config = dict(
    n_layer=10,
    d_model=192,
    n_experts=48,
    experts_per_token=2,
    d_expert=96,
    d_shared_expert=128,
    activation='swiglu',
    moe_layers=[1, 2, 3, 4, 5, 6, 7, 8, 9],
    router_score='sigmoid',
    normalize_top_k=False,
    routed_scale=1.0,
    balance_loss=0.00211,
    balance_bias=True,
    init_std_router=0.017,
    lr_router=0.000909,
    vocab_size=32768,
    norm='rmsnorm',
    norm_eps=1e-05,
    tie_embeddings=False,
    optimizer='adamw',
    lr=0.00165,
    beta1=0.95,
    beta2=0.99,
    grad_clip=1.0,
    batch_tokens=[32768, 65536, 131072],
    seq_len=768,
    train_tokens=346400000,
    steps=5202,
    dataset='wikipedia_en',
)
Below are experts of layer 6 (counted from 0) of a mixture-of-experts language model. Rows are named router (the router's row for the expert), gate (a neuron's input weights, with its number), up (a neuron's input weights, with its number), down (a neuron's output weights, with its number) and show model dimensions 0-95. Each number is 500 + 40 x the weight over its row's rms, rounded and kept within 0 to 999. Numbers have three digits each.
Before each expert's rows: a language model's description of what the expert responds to. This comes from a sample of Wikipedia text that the model never trained on.

# expert 37
Description: Common given names and initials before a surname, such as William, John, David, J., often after "by" or a line break.
router:478515520522466463491562471458524478580457410395507539571458543464513450497466510496473514532490512521450538477382499474481524486526494607454479496429547471450490454458566533447510536534458510537455510455536489588478483510449566497478473500510533526502564532499465451532492486475551564558
gate0:486487537513506466496455512442597529535510544508585504471511537414481486523528507518506498529524451537493455523523532472470531453460558471522535492439575479388491488505514505602486506496556549570521615459438549472496515466478482482524504466425491506443543529513493507475538562369540548491
up0:491509553523487537471482512521476532515490471469438539446411540468469449506500545460478526560543474561591451487484514461523468447503502522496510494492436560489458547495510458489468532502490546490476480475473510530526411571523463495558488433552577468485586432497530464501528447515502519495
down0:468467539445459549558503510472501488503465456520504501475503559485522532501586489627480540543503432529555438507563522495491507615530573498430566477521486490571534517543454473538438499479499499436491471511503471512523527476513486485424483517501525535475480480466503454548526550557473540443
gate1:534495531428499487467534524475494521515484466408455558537577510507481464470445530454510547547466581525488522475557393504513524563496551431527460387445497533517467548480492528528439439503559510524488506463549483513553414527474503475540497544521526561482563442475530531479460525464513592524
up1:508488503473456419486479576448507537465511435527539492574502511501531430485471507632446497519417537524482528513543526468450516493467481547522430478477519508507494471507497583538512531516502434478495511481495530438531498518487554495471415536533548436479555544476452473394476499503488594496
down1:459511488530452443475510550489512437460461504580548554551484505472502408539445461479532495477455567537507519441504492360479531478493524516511451498551489533483413541468553558460513539527481446505475516496495472510466543554501431472476486509422570466486564460482529455515524454576458460488
gate2:533560492541504520439530476513526540492478431420450550549460607465512426507403555468469545503491480557554541477472380495504445569539476504442450459548465488462485529430464469430481467566476496507475516493491515479493476486579549520437496528511478481500552494567512523505504452477467528476
up2:487564537493579468470517507488532537535528392497534601500553548531544462519430473506456474453481460447491540470571515483472455510457506560495483468528459530449548490513434503413476496583493548447471544457505487517515469452574516558496478529530564464495489440560449519474537462479475507531
down2:499509563533531477496527469418445486568466463574512486531512433436529439533497390515546435454482509496434555579477512456471496533433477506535509458516493516482428482483612489539548501567489463450543511476530489512482513483528511513541579501530480565507464443534500478472566572432491559483
gate3:524507524492481460496556531497572509485446470448491499464409539525444499539418473444508534473499459545476507552418491476608593507546491480464588467498504465497494524472456459466530484494479533422485489447460546600539469516519562476500496538429500519538465476471520558490504491450460487505
up3:481494525528440498494543521493554475520410515526473538520467527519455563529478446498545550487441498522549470583468453539556544513554549561419543564484549484444479525463491482467466495529560462491531532458484535480501551592464492490483470581550432542488494510594511490497502540471467490466
down3:499532526438540449555523429403529531427483499512560462476548497510471461527504480454515508536539426502462522484529491477564500454513416518425493503507503565561541491522488446469551498469490532487500487464501516493566462557493490468485477521529465510489438534450555490462518496549509502572
gate4:455484532556470521449462524506494468538440494433523505554467465514444555532486445454532515495540521531517451435447573523468508437480523602549499471466467541522472496470515501429495506473457443501497469459538589474535486506484513535512468518565514574589549481515516513509496532458466439519
up4:514541539504475490577495501542514466483436513503498550514479511546468518482474486478426496485522418543491528493524523565445512520473493538503452465519548547522480429477544528448527539477559453516432559523512523565489489504441520540442473504519501548466521452395477434492499523500469464549
down4:480512517469518531426461465516527556465487520472465546487555519506497549570493483466487489531477515490532446500460426492505510520549501445508426442489532544459477534528489476505501550482591525510450504504487506511504485517510513491481500565581511482523479520403518536451494429507456469474
gate5:575507465465524505493462491486612435529468485438509497496452536437510438489507481507573473547518485546466534438508490488494473460513504433423539468513486513557634462515526456536465424557475560535512469517508496569506469461534512523510448572525484466452466491446423509524542514519488464502
up5:472508522498521500519520494481546545561482488438447510488425477553467511544536562494490495509576536532525535459506578531434477504512561526477520499503410562541554495460526400503498475485448528556468562501514474468526534519615488509467463449512527534536542478438488518468583452553441547499
down5:451467468550513547448464541464485487521524428511501479522412481520510525506511538503551492469579543500452522516484514493547489501535488504512479494491444531406510524489488595467480548567438502469574475511473532494587502513545522422593520428510586497498451511478491504499499479416462531533
gate6:552485462518429537477550501461521554478428501484438523566536536536487512370491496499469514492527559398550533547512485533534545491478458522471518475486468502490505417445455497449499472480524554497523497495441465502530442523503537485471456482520530515575554491514485632524463479476566516527
up6:458498533517535489434447478553457439547545484515511476474441473464523444604535470508505441521480491580466437447434514526456478498582525533498505557525531512537518610521526504591488530554481519533449508521529525492448536468523451491485551553524529489466438513492510414505532564563502460458
down6:547482504526488482500525515520547543488410485513455558510510544452509492427432438533448537509421484415494493503505461543489534444534484434542548473503472425484439483469496504569495452491580479478531494513496486454441520448474542446505489483469491511534514431514559509475412447491503482497
gate7:496532563532531529457472529432438512463504459432522503526450491559508527523532460437574435492624427480470477452468541499506478490523421554466478529514544497558517465452482497576443460539487555457491476532484561501452512410469539502459469478505483444472493559492480506536564477558518522509
up7:493530550485490497494485449482423534554556472453532458493474472495493483485520502416464501459561503434428490547518466489477483448505537489479457546504478481503515489521501502490480536504532526489540446482524453430462507501488482505515548537505479517525543517544573391539565463497443522514
down7:476480561476446542520440444437528435479516512527491495507493461502499480492471452552445527479499479527449462506516590497418426405483492496439456424531543509493449479518526570568468452485479407469527461466523489549481555443525481411495524497482492557473496467522504472505431462528415532574
gate8:512455566527432549458504449464455498486485506558520556552452579500618491443552473479563499539581486511465439535513533487500459430537531511489511535486520450428438481498478530529531519524456429470461513492526537475481570544538519506476572443511552499458508514473476415517517518503460497534
up8:451479525512524485516490487493463516441521458531473525509412493471537530549448531481539503529464462466510452464576496539513407510517436443490447531519436466561555488456477511525490520476433530543490553581423488534463519503515421568467510522446418494455498527479497528473521500522520504535
down8:493550461468467560519474533609482470505492493516504530494514549529499500507540566522492507480476462443486528588510443511510498535495477464455461471425438470520573532438468460491552556522425507517483482524480567518467518517485426534519454543537541503520532444539532504506461523469506454437
gate9:518523493513486494544515501498480504511474437465509538460489449537473577540537539498463458535525489440485508503470478498504459490467510507532547539587489527403552481538524507508555548566407499564475537514536438562489495516524543426553505481448500486538477486475537548538524515565450451487
up9:528471507602450497493538548541402441558435524438469511478505443570412509523497528439497529471491525572474482555463505506511552501505487453542474527552537525562482500483488541492430533561551545425528511470536534508508558511475487430515506559477493527546482506497537433517460486522508532522
down9:466476540483544539457481384482546487448508453544459475541539470582559467585452504457481493451522531577485563464507498467522520454549531492504459498470477509483463489545429550447601506451531485504578479550483538463444555519517550486521541511454489431504471528475575508542466519484514459451
gate10:613472472547510466520524494438441475520467537504486498540512487521522532520447477553446485513537472425453539457485524510491485443539488530544490536427605575507505434501549593500475582516487489455492471513587491525507532517519460543513560533552489503496566583527512482497427558463467482523
up10:467486525495620464510541460490453470481481490560510455513490431495529464478498537463546548550501590520462571424518409482495522477498499484515562495487497448508437491523543523419480482526435545513508520522491499521541537501480545469526514550484513503427494482484532563447488519446606540478
down10:438465448445581447427504500489470526456494523489527433458513456498538558546541525488539485512438564527529498523509412538523538464486533501565600489552468527456419468481498412472455484470465421540527479465467547500518462466480438491517527510462483480478572527490450500506455408474486546501
gate11:544522581567483478475499480493501498476475474497562508509503501453494477530546536502495455499532509529414479536461502500460460479533491597461523448472460556475482524501466486492589485501571611492464399501438499476488491469503498435594507499503577497451514538583527504535518472527502531547
up11:495485535504472487537491445443467501513496533514481552481576501549501482477477505486512528438509527545578578534517438485503528479490494530498586551541501496566515495471539511481566524474470488491511497428612523565475653442443463528462525594480493527548534416526521532565488487457416450467
down11:459470503511477537473527463524534463522434580529456458506439518524516449515474397497491455518499499468581486423446471469516505588465450501544406458514476453494487497504511600506474463543483466525474474421512524504536530473515482441463476577499456466486460499461519442487504460464425470466
gate12:530518531489539466506496511442583457576509468467556457536552537462472449501463415468526466454525550467523546497475477480518481525446476517477494453549519420502487458574535525481542501548415470500511472495517500612448535455475507540435484503518513506530433509456481501416552534532536550482
up12:469564512494531539532433526460511517514544524483551478503535507457435470494516426451457479491525472434524520486469503464450481479498452557462490478529524438530480487532521585502493529482491539517494517446468543528474487508540546523460466420492508467493481524445514481402529419579482569494
down12:452504459473544570432508466517514490559620461530520540448534420495479566510539536456545512495478567501538490538525481536492522398417468470528588569463567542459529523464448420465545503433463520551559487481488509472499495523494524464522469529551473564520465465481477510544471488550545448530
gate13:535425425479478444493492433506490483579462519575490481476501502495430499521464522547499538413459497512511566513534477502521560464484494485493552493518526434523484438484563520484431431474548511467566472458480417496522505522517539458459468537530479622479630494518496536592532525494535508591
up13:522514510556500551466572530451557513489458473505433513522509448558472493526517534431502471554515536497552462529618541534469510510527486490495518527416419568560546486478411442535530524510575523475491552439440565466549495540522423506503478499554542465495447559471550460499464487511508524424
down13:489458458518490472548509451496492526572439490495516490495510541509514531453487497453508536475387536448501529530531440525438572444504460510510534526525511555538476498474549503462415500510535566493539441529557509529545540410483498449476482447545460375478454494528546475493466532485490478594
gate14:532449519511538400497513485455478496572513531496501491466556511501462460489535509549496494515467519480454527431443588464546512527524514473460455447530597466513409477574570492520486433492502471519549460477467485556538450443521508487505505444517470608505511484610447548531512450460554547493
up14:441529531528530570521531540464519533483549510490485484519507556489529560577485520461463586542441522541545503473534511545488446548503487493523534498511490611507509603540437472464516581599460502540494545519516543555449510498581502558452559541458512485483523498567535509445516507560488498472
down14:475542478578515468425497437508533470494508396423470543503442501516474474571519508465460478486487577480414476492468505588521500515538437597485547512485489556510559534476503513469477537494445559495460507469509561539508541478541570446449540540574511463471500505511439483442513512492437563478
gate15:480468482539466464506550549539473522513440450444479465571383558571440431491457456475470557533473516589495518492428514579464555550580495531497478580486494549497486506499520536575470495528539493507524498448511490530482538530553530500490511501518527550489596541533512471480546475541548470534
up15:586458487511418462518494486455502520508520497537479522470501488475475466550555550519489532515441536532511470586452483483482566496540531494416504480475510539484521524409505561523608484484596536533540547498480557565502523449474491494618491530472514504463513485537515449546465554556555463523
down15:552488499539462515535506508464509398571518465480443511459506539561579504480552462438529560533533460422501525442517523499519510500562543510476566516512449501518515504512512517454473534457491562500456493491435488440505527510508427464483467480484497462572480456497523552570487532499475448561
gate16:530516530475492532478536543547548490545484500543499537505485545481541500451512549517566558507539524516522440420456480517486438532486532430437487524431525472459631483546496481574428498475470550558472480519517486501480506415515577513490465548531594557482544547476410552466514522473619518437
up16:385517466499435479438572421511463452522489508445544515534393494530540451465513478538497514512502544509570537509426516517481596565517477551502477491521468525418458539509466507469538518523490492540457536492528510442498513575522526460525490597470443500562467510558493475568444516444574515504
down16:542533513504500524484504424511529468485461542445492548460470510522446555477489481469469497555536507545522595433433584565488524538502490494459493521458508472535528516524415493502502485496476468549486503558416468445444471530474440538494517498471494537580521528500516473564422479507512477541
gate17:480497538438577502485501486459477498544527514449579389519589491444545501542518467536450473512464476481483460440516535519494538520448517497527488464485469457482511585506531502584430438490498536536543490472489484525531513471538450511468517446502510493534503552452499525459509489398521515501
up17:427481521521503496504489586526459484493506454469470503489527475510514448517526516478571519501393487543503516586488468474509443560472517481526481518517467552553498550526455506427530494520441533545461505623507554486476510522548498517533479596507463445464440529477515444559516502542473513495
down17:571513528511460508469432540515483467602433481438499488439510557456553459525445461491506454467516557562519471538413526424548530527538488512473454529578508577477495481475552511511500508562516495428492531474584542532555493508550443564451502481524515483522443531407527434569472497485463488511
gate18:512450458364563551499535535489551488551505503519445497516473494487498449437447549544464443531538566512556572508494487457483508565537497490480517521457447490505498552502483508572454469593476469566505512497490539539557504525436462547499517535521481507487456519495481508496486552461596538450
up18:494514546457511454502437448502443501440464505505589501528502556524546537518467481495518554476477537499471485479601452443537557551439505493541478443500544496467475460523475483452449447428497480437527533476505411474527510442554567461565491489479469497545466426491538530499593450446481485500
down18:567455551468485537536445479546537508543477507516565507507449517539538456467511518469461493543462476514466464500512448491461514565513503507451463533563474504513443532530430531472538507521511514540457492490505482455513533587491560436528531500471517495491465524521477389557477499479516459464
gate19:514529545551480511481462530445500442530440532529403437525518512462501465491546551505549463476518490432443473487527490469474480555459487475512588508525412502528453435469487424440529474515556502503501520518471480524478537525519436448481516483474472576503412597578469422465454526486566465452
up19:438499557540494501502472545509513488465433509480577530522491524478588464486475420501439565536486474520456442497453549462470438548439515541546444517498567496483519465519491484489511512498416489514512504442542477504499565445486527526537462531478531474513482475495443464463534485432519478502
down19:554498566484485517475519561525447482526490540489431613468475545469429489591509498490483473524491514489493500534507534492509443545444477535483362507516539529488510516520450534497564544489494529458426509473509472549575503596488534511493435506503565511430567432501462474488533529491497480520
gate20:502557530504440473449541483516432489504485425485535476522513442508523464496480485611529574451434533558562467500573526473485507564467550497481466462451536543477576528508452458490452538497498624528520573493524521499479485531447513463492425581499506505460525484508462479536509523432534555444
up20:484445460476553533509480575523562479533510630491435507520528462472470572524563501462510554528488520492481508448500540502590514461553521558521523476530461435551493527518532499486541459426440445536523454476512452537488566504511437528434507466466484528590514529482476565477579461509478561506
down20:502523438494519584471462536475509477501484526464471485421475453566476514446575532476496482477517490528446554490441533492512517467545605526445539561496463511418483491514483569519481502532565538479504503411483469469557452504485452490463480557474440451561461499481450551590463537463469510528
gate21:517541521533502458486554373449505506561502490411456495560435490530430472444471527529541483469460546558523419510429493510495544467457441534514504499482464553413479448483562524468545523571461528519555529453535515562541474485539606455505461521564531486594530429488481546563482513439526504510
up21:496594554489504440515552454452436522463509539450544471529493553510441497507497437534546509534532491449515554545507501479505511495534460520531434469525565514493537508496548532556572505575454570513585481414543530559448512432440541430509494521488508493480495455466485542509515508457467559535
down21:481525474559538520490523549479505492480512493503507481459506457553459561585506505538550591542509488467566466525569474544468516403522416546506451534524544491488527539559515456425538471514564428447514478543507455463455568437497530432477499548567442512454464468473563550449504570488496505538
gate22:485470487486542473484511500522541466561459469510546529515512573520546434451440526496466506510539553540462591503430457482486541441508524514489532518427477539480545501601499508429553566485488506481486486485559519517462483534496406542416516528524576514456536527554494465565495505517565475461
up22:524541502505480489525497471538511451493449472460527515550494624492508473452477499441533489480466480497464432493525522475515486484424549471513534516548544529465503479474538531428508548459550512443470479518532508557457522483573458506490500411490555463487599459492475508571511468496479437478
down22:500453426486489481493479436546444481502498465476519525455431500537484495504522457488461527527505473548547458409470452486519518485524517564474494564447515493516406452521571479531463521467525440492435465484588445508515532445414515555533504500435497477417529468518480475546501471561531506554
gate23:464453477464464484473579578557537513595488524463521562492464526524556475500535542465492520465440501498479527536458474517447528520536523537485473479481461526499510553495492457516533496579526494520456484478537569514494434497475559610522511547487548474511505452558491501474534460510655556516
up23:421465518418552547446469521460533458512494499530484510511501467498466559511486498539521528555440535500556455514536544504472505474476499409552442526501551443528449533529523532465516457484502461521544516495412468378514534483527491446539431492566492540543493457374473507492491456493499527542
down23:441458484504516525523578506451534485535518468592425502547472520426541468500567558468471525467543522469507541501480489522517507577492488519502538481468498533505544496487524552542542482576495496459507535536518535560528474469508468481522505564503515533519572510478472396574471497476445488528
gate24:468444553500507431516481450472468531484498422462443479522505585490579466505479470508504566473502574497477574435479488510497499534499466518547498461445478447516503494489420539525504521497411499437506578477526516515534563494572566441528471558498499473532478560444524491494510448597479553429
up24:509491487526489529515438498506540487492512564530560457496534486447512472527498534592480526581471426489544383515473462465557520449515519409444531567493516476558504538565501513492507437458572474510520441612455579422444556503432489520533524468510493536506439541551522490541481521523482419493
down24:518534539485482524486498567533514457418439523477448586514532535540443446513497574494464520457469538519459476522480483463499438486520538516474485449542549515500474524565487505481473501512560488426464501468542480540534470533608514534454439460562549460455480501544493551502531518524493451497
gate25:493510433623544461525462478546470470547485508468496510552407515421466484473455531466503453562484542448447510534469559522518492475526505473552481549503538394505480492529520504522489536444438441515565511577522492550544573509447459483486515514455484516476436527512547500414463527481570451447
up25:569505497462492483519456445465446499486468473502498512554544467522554514522510592570486539562485454474464559399459465480499491519541509486493443473504567520542511475518498578533554477451462575523533552499552482515434524548489589512527549479458518530454527488563533522488402616457462507479
down25:521492518519519539549492542510482514541526486511463472448496482488545523439456539515517523532514435421523484490530460524527537537476545518449458453450514432611582551525558427523465507473434563531570544497493521508516420547450490519528513400453502448533481519490425523557502458435491525548
gate26:543502504555573488453491438473499515560507466433390533488580511447453490541549504442473503521450549520517525487411491510481574546516467510525487415463504514525518525565533579471530494496482477476559527474533547466498491416485563461493562520553501471586439543576513579538530501508547521508
up26:526520498598525452522512481498507489499505509515480501481528506507508507531528475498530485476484520459459532600492415508565533564484475537553551437498564508444496464527528499409524511523509497428523492392540461577450575479490554455470466529572419520517449474540493525490576482470554562527
down26:402566449485533507455580441517512494519582513524485509496504503470478545520510574464456552491643509555538588503513497540577554539506523466553492456491449560492513499527498473463477503462464467557530438519476561523567484548481476529486494486549522540460534502497492561444522534487539518516
gate27:589469509567486462454533501448495484537510516465567509542477555470477452512446461517463498488471502434525556474458498506516541521541549476524434442567502526505515520559508497503523514545547492433464492468526535503502428471482546508630477466550530479511479513490612472462501467488525534432
up27:495461486535535519516472467460510499458545493476554485504492545425480479553581514495482437478508436455463528455534480508489423516542513488474418540563535475494519485560526494533534496457498514512508500479522493464485452490572555515570485493480504448460493456468490463506456417546496546466
down27:485484472484517490570511516453488532491560507477501496485548467516511486475535490494513509511495441495472507500488463454543581538484462487477458513511512444510510536484673472519487551450469579529531472550486525523477476481516517552500532493550526544462521459521491542465481539455538531484
gate28:500518528500440500456587548559501506488469489489481476481482528529511509517507476505512545505467523533566458500472452543532475544527453483556474499506494559498487586510513464482536512545540527453443471493398544458556477509599528457504459459550430492456470503490496448484453488504488554496
up28:499455507553549484487502418461485488416526460563511602476522511497513454500523530535508509524521524426475450485547543494542542453552536470440553522518490567409494473530508512489486457481589565507595512451493506478477435474515471511570492478475554423448505530546589476510465489499552480527
down28:471538502536502517551468540484458512563488448469481467534543451453574489512573516451539498534538509504450472522499530479482567512455519531452490487526538467492522467456481495527492445454506555561564455509501487486501518507506490576520540484503523511487485511476503467545492507500555473433
gate29:522543518560515438516514462531507504484459511447443551504525498504518510518477441470484582468517463509474531483438523507566529496484537419459516483491511523554452460493469430443467564504484541558413538563558441595491506500403551457505536502480538513465515503523476408469520530501561451482
up29:495549474439561457474561493419535536493587513546482470515495496476481516514502494538534444492489500570496535429499513469496543499453446527469470477487459490489512420550534571488518474535440556525517506637537498515526440440453556608456463543501546507475470531518488469423454527476536471467
down29:525447512488445497508507551474454431530507501439482537479464530544528490487444410453542456451500505434496485503536507501550584381533476484505489584554500447491455489434473521535533479507456547495518469535507481496487489424528455544530488427482547491490542541548481469514445505498474526526
gate30:632494533548465471505535513543477528572428492566443471547424513572508472517447521427495490447525517540540475517504471496476520506535506493491493518519483525434536454485509483548468459521579556457508483528503506519513473538459489449517489517502493544462535556493505466487521557480434551529
up30:523469503466530460456536577429513501487410521489523494484506450487440492586497493454498516435439520525550544486452471506527521513447527503491619428504528476549531512452486423417530485521478577482516506426408550520513460475514540447539493517542513518526478505511521548508494455404531560471
down30:517469566516481496463514545407535490431418533503522439491543527524491456488466521438494482507462467467498548467523508493566532441499423449444528510510472584489539445471497494460509479454399510537502499538561520534454495471481484439530474496518520486500495472426545518427474546519493516493
gate31:504456468427474528431518399454551494497529490496511486541502480473512478494503454480552506451542463551514469514534505470472529425528524532471537508506508480480450452462524433470510464519512459532495520382563562572524445558498461482508510522523541481522491549497509506478497492433446554554
up31:597473507458427504512570483539472549439523494483466530476486517483452462544433539476505602498477473535546523483500481504507511405519590576469532457392513474559504527420490490405502502470480515497486475538530598540465488487440529483541452495531568506498521521505541556504539528490458478461
down31:464446481552462532477427390519508468574526474483428458605488520454481395559519483493580444526448487543486484492402547422468500502524516448511420522490412445483524486558458467493521491491515499586502483514434500491528533507474478502508515549525522542462515483558470513497494557471550440517
gate32:551490440524520488506555460529551526519508523421519476483525526485487500548477451538427481523459545543461476469430558556516533510568511545524495461515562485556457503450482519512555494510517579502575503435490459543471495500534589495520510447429484486560523522425557495523506554451550474527
up32:448427462417512532528496503484491526498453508493503556503493490537406518459471442568493501489466475523449515481490585544484472482497533560520495486486537554534536450506562460472530500512490557504491520526470494643552485538489510553538439481465488504482561572472486473511463456453525520551
down32:457507557462489517454533523456525529558545584553479519517427506432517443499550486526564480435414489460571554538437481483505487477469545414532456475481504418535500534523520538499485498514462542446495469480531475444548526500459550475443543514532523544450496525485502485511458462451440559547
gate33:389429516511500469500472535501479478565525489489509602447539522555470611519471488508478490501543463525508472491553535538514503487504577546460518544513506486532553627515494413511513481471541547550515532470478438510472521581493428534565569510544512504515448503455538457496555513475490564593
up33:497450510518473474535416472453462474513454524475503506535525502473491538431488480481504533521499501529423493466624495510532465466497516499494561516499525411443560582441502486489518516447440497451496585414527570486467476572473467561437495534483532546557534508514478529467491529505511589442
down33:520501460490476463477535488502491535517473493472480537529536508543542465509466459445495513484553521503546553508536500509548472522546451462481407451465497526447593501542444457506505549457533511503429425457519463473504470539548485495452467553427451535517530578531554485493481495571492475433
gate34:583466459551496512508491520447466495485486520474453452537469487514443525527465464563475507485531480494423537514474491520511527439573508478548519499451505441499493470460525545566580510465506525446518483587546498515454478491423496554448506470442506467539484571524530537494450494573465494485
up34:555486578463543548468492514518504461438519538545521469500522542457504524479467452530518525478518481437448413529568514481485485556421486497520517439510387466515503457516470445517514443460517500495512520448479541497570563448517475504466540452400515489520495445430462501442563484471488495481
down34:469485560527484391479471539569509466445445552476525487510566526460511494483475508520515522473465589459480476507537465557541481494502514508520499499600478474568534460400454471489452448521519483563530475538482445446509479512479504489505474523543510476416507518522556541485492456545542475451
gate35:429536481526459434530470476463483489559478436442479504542494521437519448510504516470511520553503525495522514469386512479509495532445466476463483483545502563511483464500538568465507468487493477534433493560415498486511522546461493507464537503405518494504515568487523451488485499526551470479
up35:597501571496479530508466486479489513582486522508476470531473517526441452486543543453466494426513530413466558468484490486461554459446483533555555474526540511484490510498532493517536513479568542567515429435551559489498460470474570486523508528496504473555420486463512541494480464511445526464
down35:476459446480443478524475529462489449516464472539499539445486403534491517516511531491544508493601484543560487487484501510571531496528508585567543491477503581516442479466457518537522527465507533546490503506517521507607446520429464479463505529502568486551472499399437490550552520375548501505
gate36:507485552516505472517508487479485546493483459481532490473474648449535377461454499534490541525459490546496486458531504498545499521431560521535465503424501519514477546473493485520524521497439518503466495481509548554489501531447424473520508486409524481445599506512538471517529520442519565505
up36:511458472572492450552538485508456514522574480533524469516448530461563467451464577564514475494408595523548554419516511505516456501517499492472521493488482504499421505546526469444517498510447517538506433599490485484507525555454461489548459531458517508449508466529544549533518492458553482516
down36:532452512459520551453614515534525504551503457503521530488507488569533520611545580449473524509458584449500440500553424519507462447497496496472512463478489477499524481459528448523433470482418495497467386470544470508567531600527550519509437498495512504493426484549505600527505521518526527529
gate37:491479488529525528500534538528535551588473569505420520499468608475541495501509517433488564515436528525528547533474517504525435506487524535471536570495480533567487505535460414477578454461507510497496527479477479446460514511432517435555475526507505539561522458513497506495515520483557566470
up37:437551515481439469504514576561481511510495556511485535456510430524575509552517543484498524571423465551494468522528504504558468565495528517471485529510493477489483447486515481494559554490464457515399487488519482495510513540450530484495493540493472503533451496428451433415502505551564612515
down37:534545522494490495490546570485493521572476482486433556547526490457496495496513482550451523430532494515512538548588542541562494599558489522448447471531519453516520492471571490461414554552485472469427454482538509524476504610473450527462443503450523520483537534491513465481568496484501574521
gate38:543554421548520523472501510492511505489514458472430633547483501470526462429413467491520524474504439564546492543549501508596468450493575444500500517516480482538479488543486562547565557501492554475482563550497572451486513521447489529481515552442479436540579522553479516452516539448535504461
up38:457570543485562453486463517462503508520536515460451580446537562550509572483505467436526493458455488594505461482535490486542464597504461472491509518487489473527546477515492531493511472449572515420461472551474442494504428522449427525468460511448517476410536531575512481554504464511459547604
down38:491501518527509437501551523503468538447487505475405522526518447512436519517524506520527516450520468473454454575513593538510534509459522485493481480561503522472468481462523508533527482485535525550492511527521547511455437570513487544459533465557513537414555431501570518471602488523542499484
gate39:551463469537515515523557529460539480559499529485474515573469503566431398502515476539522469517511513417479520528473587448461494479512437485490495521479526531525520441499551536507469526498460455459475560513504518541490504485454507517490491470554557475515516518568493474505473487507436508507
up39:581521510544410470524578425508470497500508499441398485494527477490536522404520507472605468408537491430509533542510480519505447497424477528514466507528551506442491426501473556553366524442513547420442502473538565499463485478513518493537451444532474485535494501527513497497493514526518473464
down39:504561557543455525548546521505543490434512431497551545545504441465517573514530540454469502510509470460434505512562462484550412477541490472531528472455531452492583580536397487418552527550491524519516464514501541495458458547481418497460492491504472464463528465512537494543460511522439473596
gate40:515454537579529527465494492557482490534513446508546504516499526469500541526449473457541501550399595482487549465526556499504597547611486472529485521515482468441582569525450487497505504446502499486479517484508447463530480509574510509531464561471484551528481560475523455519387444468488516502
up40:531487463528505553487471538482502495526505509508436512475455491474568515496512563483585530444475478495481427476545450530520480430486515510488541510492523558528413495580537568529459499520512470471559502515507490501462424481480452472482535466545470474378524433588581406526534485526473499508
down40:513507473456542566470506509514545483530487459468476526432424526441502509500559512439506498480411473491584423442492478532458521432475500514506503544515493574575465547487544488431469475586492500524517518497494521546490483479498470564423498408490460562452420451493481520458520565486539470438
gate41:550535474463536469490574484535578461498496453456490519513441552580471511536409448476428536473496427555439393492544476494509522550455488531504514496443540479513488516450499512516542506519507460511560556479501535579568468459552493520482441454487524520480574585448436504487508479496449509525
up41:470447464456512499455541493489571519486432496483519462476506548507517448523491501559463567485469539578552497496483486507475565509503505520520524516477455504503496475504451446499582515557569428506604511473445483488471451531521453480521426481471503493485538504494489487505491468424528565471
down41:482419444504483498569547388426489518494515488507512457496470467466525491409539535524529455447518470513519600467515569526467461541510552550451432564496450515423526496539505637498547514548533487507450491507514554509491528477475473479531551536526501478470474470458450492430509448541552513485
gate42:571499512577499415482489553519507469547523570472424498545509452439531545522501453557495447463506494482481491521491481488474502537548497526530520382462473417503492460497458412436513499487504510456483574480475459528504502521488499461449456544603473551562503546514526574440543534440464527493
up42:494423464447513541492492453550536465497511496484486500483523526451511459463473489484521525469460542500486422405511493524535451444528544430413488525465528450445509552500543508503504462428529542476487470566531529500491502448456369465519546535490535478477493447534492497489431503561461490445
down42:445542454478488467552482465428554550520473495543464416482530499552479540537484444409448490522519476458499557447552530476590506459520481487481594467546523462492508523510503562480479476465551498425492477537529512495468522535454435457478576473496569528596469437439542518530518474493547530503
gate43:461524457451477568454520503471563472490465483555535534462498458485513503478490487540573536498521449440515460521443473608498488492497492433477525551463448506497508553426438460477507463426503473516500576554475520493533460493511511608447533507502442549448459503510504492483529583476505496504
up43:474473460491522417449520542452490535561522468496536498431493530513519440492455538543539466516470526463478449534439498531503509480528526505500508545483434468502548467489497453440496536489580552405550479476435488508477490390518449580536522549530500447497423507547538449487544462506459486546
down43:589543540524481463504528562463520531514463516530465520533499537521488425538422410524537526505491455553526503503571481552529508459494540510515577552500522517527498517515499549488527476497489430571513468533485449441528469470511488474501520539491507451443550503448449476515572513513548391542
gate44:433467503534489426477481515400471553473473487462455590505543511486489445537487496536546537532421468502547548528469437506496559417459493457530481499452500509562449457507457524399474514481518505442446507506517500573494470525426502521496456538543562531488502521487545461488489501504532528556
up44:506492532499484378521581431446445517523475446493465599509470572517472495526475479458504521551499552517528563535509526458479475456498507489476500494454533531487439501497543573448494533525466520519518574485501503500560456594512538509462459454535559542474511487538530502465497507453442525508
down44:474566498526548543493523450531432539520555522563544474509519437459520570521535523494425434564507518528448444523509569523503465527497508465438500513465459517523514537500477430530563509495532479580443505541443473477496482474554453482506569529525462512511485494504492542521473555509515507482
gate45:488496531420524463503601529548509497465508522501493493599584444449497558571477499552502573510466523532511469476498525541537479512444525428483543528532475490488441496527549452564403501549515539628558534534505511484535525517448482529415527508460480549427525549418470511455517515470447470496
up45:480595446561522472486481479534556518521531512567490522499541524565531461481504482495523501478535515389498553470535471455523506448485495496484549478461457419491473442557564488512599495417491510501464512534505535530475492507498562423461504538556461463585487555495465561513559498474496499507
down45:470467498410539554564481564473525559522508475455570498504507455509556495427521435523493584452514518537518500493517467534514468526508476530425476535522477520512576587505523533515529572484511458540465567459461506526518531503516461470548512497463469464452476549497481460508584549459504585516